Experts of a small language model.
Size: 12 layers, 33.7M parameters.
Training: a variant of SOAP for the experts, 558M tokens.
Below are experts of layer 7 (counted from 0) of a mixture-of-experts language model. Rows are named router (the router's row for the expert), up (a neuron's input weights, with its number) and show model dimensions 0-255. Each number is 128 + 32 x the weight over its row's rms, rounded and kept within 0 to 255. Numbers have three digits each.
After each expert's rows: a language model's description of what the expert responds to. This comes from a sample of Wikipedia text that the model never trained on.

# expert 35
router:126162136120127128108088115123134194130144178128199149179110160172056117122123122119111159124135066142159115098153129172144145107106118142108096159100152131106188115104155197110123249124143129157079141173121140154152076097159142087084132113144121120122145145195121115116188132173146193149052160027129143141208123200088122128162151066108096113182102157081130108107122185074125080146149134088142134167127151141141104135128129165132181077122103168104128145144125128149123174115117116109154148153100087116074134107105118117116152108090070084193050072085117098134168201110144123137142138069204123188096163119145127161122112149131115136128157131145142122125135134096135145076160105111106095121115156092151174146134176142115091148140121106144178131190139118115082109147147158
up1:170140140107116112094115136148128138092149134079124126121142133144148150151108117178121169116133066124149119108111134171164112132129108142076120112124057117126125139069131118121163189142125145151127151142055074125119147072090152113126152115205124135154114163184191081168178116117155089117087119079163153150204046099109126104149159165130121074113167166181114131121121123136083088101105100156176132141190123145153151125100130153109163060134208164193165123122163103138145137099164077077088155143171174121097115187108101097130138155155157113138102088147127203143121152142096162106085172191123085172110153090113106104073157172155110121047112076109147084096182149098146125112073107164100146086172084126092149163146138136112159087144155134145132116093077167137151071146079175
What it handles: Dates and time phrases. Month names and time words after on or in, such as January, on that day, the night of, early morning.

# expert 25
router:091147150191151100106089051150125132093150157138105137166131156111172163133145129153113119132141152122115159082104104130119139114188094108150089171136138186138168103139146207156135120146091102117154088143065132154159123149140211123116097143096236140059178153157084123109200127144178201102100118094126119116108099155114117120159144145115134127114093170047146121165101111056128108162109105135080143157119099063172120106074101165099105058157173147167129095120094162124113101205105165142183135109117110102073146151152148166107127092093126112168145109110099098107157093119067126136181097110097158188120168153192135162164070132121119101103201182114108164128125136197113089084136117119118144121134153105158141126103094131135114091173170144114097154163172106107134130117141167
up0:101176102078148131115061107164100154150146144121128098111107168149150116090118074182130113202167134149150158150100124102069147066179129105126112148130136128103108154142155100146164089093115132166177159094126145159133103133100194134158133101105150145125109083077107150174156037075087209120119150143103069134149134154124085110135106096138117126156130143148133187171156111151060116094156138145114175142105165164103080126173104132123115103158090136099149126143109125093153131172183171162090119124092152131083171066155126203110123140152144139141133120088077109156166090183112120164152144101040149143138118116161120138058108056142158137097148084169150142106146161087064116068140147100195083133088115101120129120145183104122104171126105182135112131080192107113137142173106202
What it handles: Sentence openers. The first word of a new sentence or paragraph after a period or blank line, such as The, In, Another, After, He.

# expert 1
router:111149106107183171164051057165118100102117105119116162128153073086112171111119072153142122149180120151142087118160161162163113093142119131165052094062142122120156172152171119109111126168070151076100128110113110113079145158146116117171089149176162166139150180208073140101130182089224171109131116103126091118105068121091110103162171142147167108149139075122130172110091130105113127119169127127169142108139121124095131153087082137126124143155157102111152152093125093117162130181110153125133121153099149161088117098125106077121111183091131103146103112133096065141185066135113152124115111114115132186127101138157151143097087139143146147126099129143124165136106179169097201102147097130134128128144106173137223104068159138165182092191144194108170188136172125091117163118088171
up1:099091143139167168187074161158117155127110106109070186134141135124142153157152132166113102140165132085125152138177106159099105189147168123122102181070149087074094156123115138161183158132104100126108203097108101143142114171123157115094106127069113131145095126212114171110102125115114153202107133096112171131073097182156172136070100167156163134143178123114189089131156188141114109133120125136127108127136110083125142149186127091142117138105056136141089130152064055118158136111186146113183107099107127104093101128123117064073083141130183176127191088196137066143156130113145094088121105130116093173123094129137121157205157123186144086123178139187143108105152159165111154126113127112140077088129111149121173181124151121118204143142106144140141159135126168162192119116136088
What it handles: List line starts. Line breaks and dash-prefixed field starts in infoboxes and lists, such as "- Genus", "- Languages", and table-row line breaks.

# expert 0
router:118152131151126130119101056095086147095092085143200122103124142090117147130093102070150058133142106142205103146157097131106143132177086160101072198169132187102180120101092090131170150112053115107098180036076122128131095161088102089121125129177115115082100126168107125131105129138112133141092166124178126127162097124162131145121101111134061117167106129185083190113004122157073128155168121088110156111096120091117100161138112144123100076167130135097137127144105112120112143130105085168110149119131146171131117151132131164109100144143076091137126086061135141100155156122106121131156104096162077155134153150104184128159091108124155126108164103131137166079171178099084212091090121126134080105150145119109111113137103143129134082152154170138118152217142116133124089194089095
up0:133088103164138169112091124135212155133101091042186125078123148052112105160105140104111089126132093168126141130117138126065103153132154155113125065108043120124113097150086117172128130140067104159096181129112089111116083158133178183162115155135140118097093163134127101134178129097100107126172150093186148093124148100134071141088112094149168137156162055157123170109130106085138082137109129112128124099088165113154153098092169146110135149094134083185193158124086164132187152121116093202087149116136160172127147128116148128111152099142096126132174087108115120105081092072158153112196086087054129187139063141087145143129122137125048131165174114138142133127119143103122190105124122077111105130141079116084105150085058123126107122168148171157140200173118133112141117150106108
What it handles: Opening parentheses, institution names. Opening parentheses before abbreviations or dates, such as (MLB), (MBE), (born, plus "for" and nouns in organization and building names.

# expert 4
router:107138167104147135115095121125080132116124125136172170183118120084123181129171132131153122069141093180128134075120125084115128191135094212132164169163126088101099134139106170109128156157135105121144142103112115127125118141147081108091130115167140184109109159202074097103127118152147128098142143068190139128132145140135110100115133071155107130196109120126131208108121124125115102140120145078130118089153090130103082157160128173127133127148141166134146167127105124169199177129130092104113120128122132107031144153090069118083057172126047137190156109120139125102153142129164044130206164070139134158104162176123137150189170151162147121117159110127092134159170081109134210121129089073143103122089163139085166109138150097173154109130120163137131241117150130129119078175133168
up3:085143081100164115135087143131154149112084110151139204176137098079096181076125123151116097182135110184139141116155150178120086163145124143151119144122126105119200180120158100131117098077126112116171127109123129167145191120101118116150139140137116142131113118136142063134080151167093088143116065108112129150075120151097129141106125166088149130151082080108126190110096159133190131086172223135148140095148122085120151168112127151091098126112073105121121132108163150200158158164176172109117190146156085107153126112173140163158114146089113157129144063150090142101138153128131084115083158108082120121095087166065079097188198115094166130161084152100055149124150121114076169139098134086138131122095189137129170107149086160080194148101133150124065162086161074173135097082108143
What it handles: Institution and adjective endings. Institution and award nouns such as school, University, Academy, Census, plus word-final pieces like -ic, -ary, -ent, -ical.

# expert 59
router:086165141127222132197072137160096104080169137100124222102188108115149144118129084143151140147197069109167090112095154175121098112151080175137133147069128105078148106175149122111128106163122148080110134132090112104137166162119101118161074140138090160128071143152090115127139150089170155128153142088121100117113092131120128118118126126154145134117181090111107100130089154142148102124158123101156135124093127073135098144118111128156123116145153150124134193106143128147156136137087143096182147169082160122120146124169116106089078119096157066139114063130088055134157074140059138150105069156117152157135124164133107119091161127129128154163071103143132171095101221171142197087095062127097099122115120175165156103036152129140142117159107163075094184107148087095159143133054134
up1:108145105177187175106117132140196185099134193095176120043148152195140129097153086122127121206148172138160098142110185164205123097102071095172137160152131163093091144161135125146163160109156118162159154084123185177115117153135137118157163124139152193142090137141171136097133120104107135132149107163117119112074117122126081149075097095087107089127138138120141125133160121158151084147170172154139162119143148121090112120070147116158154062088147093138119111119074159199101121138142126145127121150103131163147178128125177142093130102128111138051107028111082107096113167056182109141085104159125135108082145075140106138119118076094098169121109142086133165086124150195111132078104080167131178112123161144083172117110127131119093128111137088136112184119179095094106144100161187
What it handles: Infobox field lines. Line breaks, dashes and field names in infobox lists, such as Tribe:, Born:, Preceded by:, Hair color, Parent authority.

# expert 38
router:118097142104185148131092112083100129103108118163139114138086175161177120165144132155126113179102116136166083139124105147119100138155079139102102129150162163182161101105115184138141128164113091174169105116112121128087167180101105127105151149150140172092071129141159091112101109135177105174064140118160152112163127255119114101124099136159118206157112174129109132088109141162135120145086176090104151188144128121121131132132159181109196139127167185130070182109137095172110200122130080095121151115118091147069131081121113097127099129067042141151138127131109116116137151138113043199178131114127158125109166132057113168144144168158123109098188099078137146098162165118159138116160112144096112128103181065159131113078134101141173133177170192115128099154122112142145097184115099
up3:064120135141110049065150147081129133066132176154115147123079163134140179097130154078076115184135086110162124186128094094089082110143066170125124140087142102148165099135161144115116129125124091140084090107090104192126169122152137125133121129151173187075122132162130082155087099095157121164106113131109148120145070201172114155092124120122082149095073153129094150111058130176170094116104101140142155106156161169178118212120119153115065127123150076112155093110105144117125119167145142129125158106157074094107130069130141104078071170125141129115132185105118104142162125139166143137120116104098093130176149136134112137121173138086138178133100092097128168159123151158091073089126167139162104165050123086145140191094158113139133095167079226167083114122149102142130114109072177
What it handles: Capital letters and abbreviations. Single capitals, abbreviation pieces and scores in sports names and results, as in T'F'1, 1-'2' Toronto FC, Under'-S'ecretary, Ak'-K'end.

# expert 49
router:099121167131147148165121148093093104112126147110138131132093133114108165153134097123103090094109087176096112106072136179132128152117110086123135102125143047109161111128152132141110153207101135135116110173115156059114076128165107074141109138172195146110128188077083134079144146143140073139141134116081070102153117143080131113132148095193145127140119124132091171143122159145126110173117158115166135119121134128122126121139203162162179076177119137159105177095109179102108163144091106118078140088125127134061142174108123125172111091100119145132055067136069145140154146155104122131194076073150098136107183171047097203166132150115098092165147086181157173146099213173142147108179106099105129161132119143106151114102112118161080124191104155138146134137143155044158069090087102
up0:132114127123133134148089129080129179158126083117117115100075083123129090111171094117101093105127028102097117170143093123123164116128093138109098153080153071125149087138156085196144163147129139097143136147099174142128149114077119145176119160125159070088129141039154098082131098162119126123106161149101147062180075158086068199142153132182090096122117111096124127103101163151153078119107166106096099117110097169132086161060138116229168095132115115114110174090123129094119171096088163151101111129095149158106087156134100112190093139086139135115084143135116110149078138171143137148205109075157130080097136165103169107135127144102139145194086137098153132119133158085157093111148117072043116170128157128079133104089121066156137140172125169131112152104095173086164103094107135
What it handles: Inner word pieces. Middle and ending pieces of common words and foreign names, such as fund-ament-al, dysf-un-ction, Dortm-und, and whole nouns like part, friend.

# expert 56
router:131117133122119131140103125129037111068118101114174143115175170113106153152151117059142144135130117129160093076128084104131142158125066139141050130140113179143127113135124177160092127099067147077132223047122099163120131144132152115117146065165120167091120120147155124147114124195104115096096127093124123096156098179100082096134146079132157165179140143138101140081061194098102103119107124092069095107129092121126116149146187181150112120104102130128119195188127161180178144111135112132094104097080119112129106118169152162111103176113126118105121105095131058101185108135157081193189162144158088126092118139099177171178086160144117102149182188138114130153168162091150178127112120185136077123156171102121148062125095181105149121144156131150094179134120076095124128145139151
up6:149098137100078046094104139106113186157212100136178096091140049087143157111151108096153206129137152050143140132074158140185088134162091115118138143130089123036086168132139081125123157109116130129191135107103155148117186136130136163101130129178084151099144162108174107094088159148155120074095177130108139115119169149140147147087143111087185134112152084121146154149120172112114102127150111144118162127122119202136115132145115124111120119128126131144133086116126158188152103191130150135123160106137056134068134142113103185121091146108147197082157134113080100078182095145188087113133163112147127108070153089137141105128083162189139114092143148122176108083128142118130126145074167166148111170129144170148071138163157115179083112151111120194144147078134127163139043113092124
What it handles: Organization and award names. Words and pieces inside names of leagues, awards, teams and institutions, like Player of the Year, Golden Globe, Philadelphia Flyers, Theatre, Academy.

# expert 10
router:103135169122123158163084104136127139141076130094150124130087174154088075144159130140114163051133119163167128109140148146137091135081126084044133154153150135153192127152110140187106215192129083169103104174144124078083128163090116092127126173122096158153104116093126132123111095135107152152147093087129130117159106159113077072148078125109077182134101146127108138127143161136131079127166118112151191196129116114144097135180207172102172131211133176194165142129078080137092190117102146127129142140092119141112146167131099151134124112110155149171142123114159123095179181044082129083103114103140144166106190124137125120158146164150106169122105101062120175078108128087134137126168091159162155102095177137197195136095173090130118113172125133125154091166121140071136113172141118
up0:148096096105120164147087105175084136094108093131099168077135165163160084121131133130081089130122118159156099086205114126141129101076189128136090100203088110122162109130131170112151125140144117131125152152167075126122136174069107095112105119106135158211174154092088118143102135090108154097132112099088108121133149186144105173093086159174150113128119127165117120087093116031146093137136127110135112121126115121107118209137209141157131096119143129130140106119180101120088186134153109093142172178102133110126147133125166167158076119193135117129158175094151141098116092067104185145114133151120091076151166142070107130180169085161092139149100161096140100126158161095093164088108060183144135131129156109175114191217092072129062167188154155089135109178145127109130099139130132
What it handles: Technical word completions. Later pieces of technical or scientific words (precip-itation, consider-ation, submar-ines), plus linking words such as either, which, using, whether.

# expert 14
router:167136171114101139025093092167107123141115146090147140126110097114115087154114091087149152152107177128147099177139173148106048129148081117168088174100073141166107086163111128157108123105150140026172145162121133161147139148123108036155091121118169134110062099170111146102149171144098137135154103114145159065066135157111109112136172161164150146163120112136122158114081181113141083136172081111079147095121149121140094180145125138145184176156130130151116089129098183102131143145141183115152087151138157075109146142113096045129112192096131117144081141157124103107126145073109161154121158099106072174068169152034107118146144127120147162103115129139142153068139148134147128080126079138143112100122204108129104148075144133153069120183147150082148111147120123083095111115092080
up0:144141149068121138153083146160119119114133144197147103141141099106139132122090072105120116134118089094195100118115180130054101150067127135130114228096091134119201166177157115129116145137158131098162146127080172157081071129105080047131135119123119133167145117072152133136144088166117165175153132092060153068177083144150135074159075172095086126113140117098088093117096169200131137155170151105098130146159118134102124161187111101131132067162112137113095108123126128109118150155190160124081120117111151126128140168124133077107160134067146103105133120146152094111133147054130171123177106137054124119125140153190126122135102117190129154101131092149171129100141201134131125103140109126185072096111155142147159119118090204156122167141114160062118140154074123161067117101141068
What it handles: Coordinate minutes digits. Minute digits in geographic coordinates after the degree sign, like 12°18′; also temperature numbers and name pieces such as T'ade'o.

# expert 41
router:067180158122168145163075100170103120076107138122142186124179157128104164111132169164157103145171078137162089158144193115119128181187094120154147130118125142104112148141124128139165175149118162092135150069144125139125130150093185105118140121088119131082134119125102129117097150149166143134081126121139133110184150120141136135085109127166140152181122159068166165176079192065153091096119049121141107173121101103114104165089113175125179173198152145163066214140050145165108187144141170137169155139099154110127143109134108133129121129152105108105127091097093116099212077162085118145133058123092122138130149100140140150088136138086103094088143154101155119131135236119145165106133089118061131148140163118185142144151120131140156110131117162105084190085133088121082154115062096
up4:160125121124111106138118110129076122082117198143134159141111122053126154201114180131139143175140053104126213172090091174144128073171165089099117102177131111126136155117112154135233135105133075105117115105120148091166158116119123078101164158159098161050127146082076165143150164156140103136105116157055144121140185093195098120148071124144148152118115110119168195098079127124137115069094213125090123137156114092104119140099112125123153136126079138173148095121016135133113109110190128129100140137159161087123098107121116048139171123124107151133110133128089125121142108201154128137090116142102059132104123112082140130092112143104099142097127133129133162154092130131132211089124139129147114167102117122184120153106156130178151072122112143112156156078122108143131180186134097
What it handles: Section headers, table labels. Section headings, infobox labels and table header cells, such as ==See also==, Medalists, Scientific classification, Candidates | Votes.